config.toml
n_experts = 16
balance_bias = true
lr_router = 0.000552
num_key_value_heads = 2
init_std_qkv = 0.0273
init_std_down = 0.0
lr_head = 0.00843
Below are experts of layer 3 (counted from 0) of a mixture-of-experts language model. Rows are named router (the router's row for the expert) and show model dimensions 120-159. Each number is 128 + 24 x the weight over its row's rms, rounded and kept within 0 to 255. Numbers have three digits each.
After each expert's rows: a language model's description of what the expert responds to. This comes from a sample of Wikipedia text that the model never trained on.

# expert 14
router:107118130134126157123140143105111095147131125108142092123145143141173110071135148115151167138123154119150140147105100122
It responds to: Word-initial fragments. Short opening consonant pieces of a word, often after the, a or a prefix, e.g. g in pregnant, l in lunch, rail, int, dec.

# expert 0
router:139105146196107121192160152088084163148130145100128076131134113095132131102120132139121117121132158139158132107102084113
It responds to: Verb endings, sentence ends. Past-tense and participle suffixes like ed, ated, ired, ing, plus sentence-final periods and closing parentheses in prose and tables.

# expert 5
router:117145186131157123126128110119155083129146143126117148094107172081149150106145121129060112127084137163102126129143126124
It responds to: Infobox field labels. Labels and colons in taxonomy and data infoboxes, such as Kingdom, Suborder, Explosive limits, plus coordinate letters and common short prepositions.

# expert 13
router:133100126159152138118136125125106143083191140120143106070116122112119153152133136122097106141134162101149121135136113154
It responds to: Separators and conjunctions. Table cell pipes, especially after numbers or closing brackets, plus list connectors in running text such as and, but, or, semicolons, commas.

# expert 10
router:118058125150137127115154147124128151137137167110131116134143105165123111120141127131156111179151092105106142135177129107
It responds to: Line breaks and headings. Newlines, table row ends, section heading markers and paragraph breaks, plus opening quotes and copulas like was, is after subjects.

# expert 4
router:129128155157124151125152108080131148141141140102167097137150128097125135090124130130142126141132137142123140158111074103
It responds to: Plural s endings. Word-final s pieces such as s, es, ers, ations, ies ending plurals, plus word-internal s as in comprehensive, Minnesota, Besides.

# expert 1
router:085119114177125163127123135157092102095131163094168108144093122118190145119153128107124162165130114129144075147157131133
It responds to: Digits inside numbers. Middle and final digits of years, scores and table figures, plus capital letters in acronyms, such as 2'0'17, 19'9'0, O'A'K.

# expert 12
router:117075139158139127130123097115121119137174134091123163101154101094100163117121134104134116158149164149099141128115129165
It responds to: Articles and determiners. Articles and possessive determiners starting noun phrases after prepositions or verbs, such as the, a, an, his, her, its.

# expert 3
router:132103101143169132145152113116082160108141091111126140125133105119138142112097157133115114121106168150114144087070112153
It responds to: Mid-word syllable pieces. Syllable pieces in the middle of a word, especially after e or he, such as ple'ad'ed, overhe'ad', Tyran'n'y, Götting'en'.

# expert 6
router:102119149122152142116161133104117134130135175171133142086108127070152156105113152152084094108115123117150141129140117139
It responds to: Names and nationality pieces. Middle and final pieces of proper nouns and place names, plus nationality words like Indian, English, French, British, e.g. Hungary, Bagalkot, Tippecanoe.

# expert 7
router:091103108132144152112128143109146129090165140120095112116131118115156131090146127065097085157130157144169105135184141145
It responds to: Word endings, infobox labels. Later pieces of labels in sports and data infoboxes, like Ven'ue', H'ome' runs, P'osition', and word endings such as -ion, -ate, -ade.

# expert 15
router:143127106123134138154133117132090138098143100106087145102168113128118162138168158147114144091136130160149118119116156092
It responds to: Common-word stems. Stems or middle pieces of everyday nouns and verbs in sports and history prose, such as brie'f', qu'arter', kn'ock'ed, season, film.

# expert 8
router:109115164110145170161136148109113092116142128093164165131094134131107149106157156145119118126109138096121135110114134154
It responds to: Digits in numbers. Numeral digits, especially leading 1 and 2 of years, birth dates, heights and stats, e.g. "(1949", "May 2021", "1.87 m".

# expert 9
router:135121103122125181184121099127156164122100111140140100127086148148157155129132173130146151148138116102099089099113125124
It responds to: Word-initial capital letters. Single capital letters starting a proper name or title word, often in tables or after "the", such as 'H'awks, 'R'hee, 'S'ong.

# expert 2
router:141086142142160180146129150087065121145130149119108152119137105142179171133130136139119127135086119105083123108156111116
It responds to: Spaces, brackets, dashes. Bare spaces, opening parentheses, dashes and slashes, mostly in tables and infoboxes before numbers, e.g. "1.90 m (", "coast-to", "/km".

# expert 11
router:123119105135144146149142113146141145111144150121124116099106131142136116149150157132135076115122128110169097159127115112
It responds to: Letters in foreign names. Letters and syllables inside non-English personal and place names, often l or h, such as Ger'l'ache, Sz'l'achta, G'h'asemi, Verk'h'ovaya.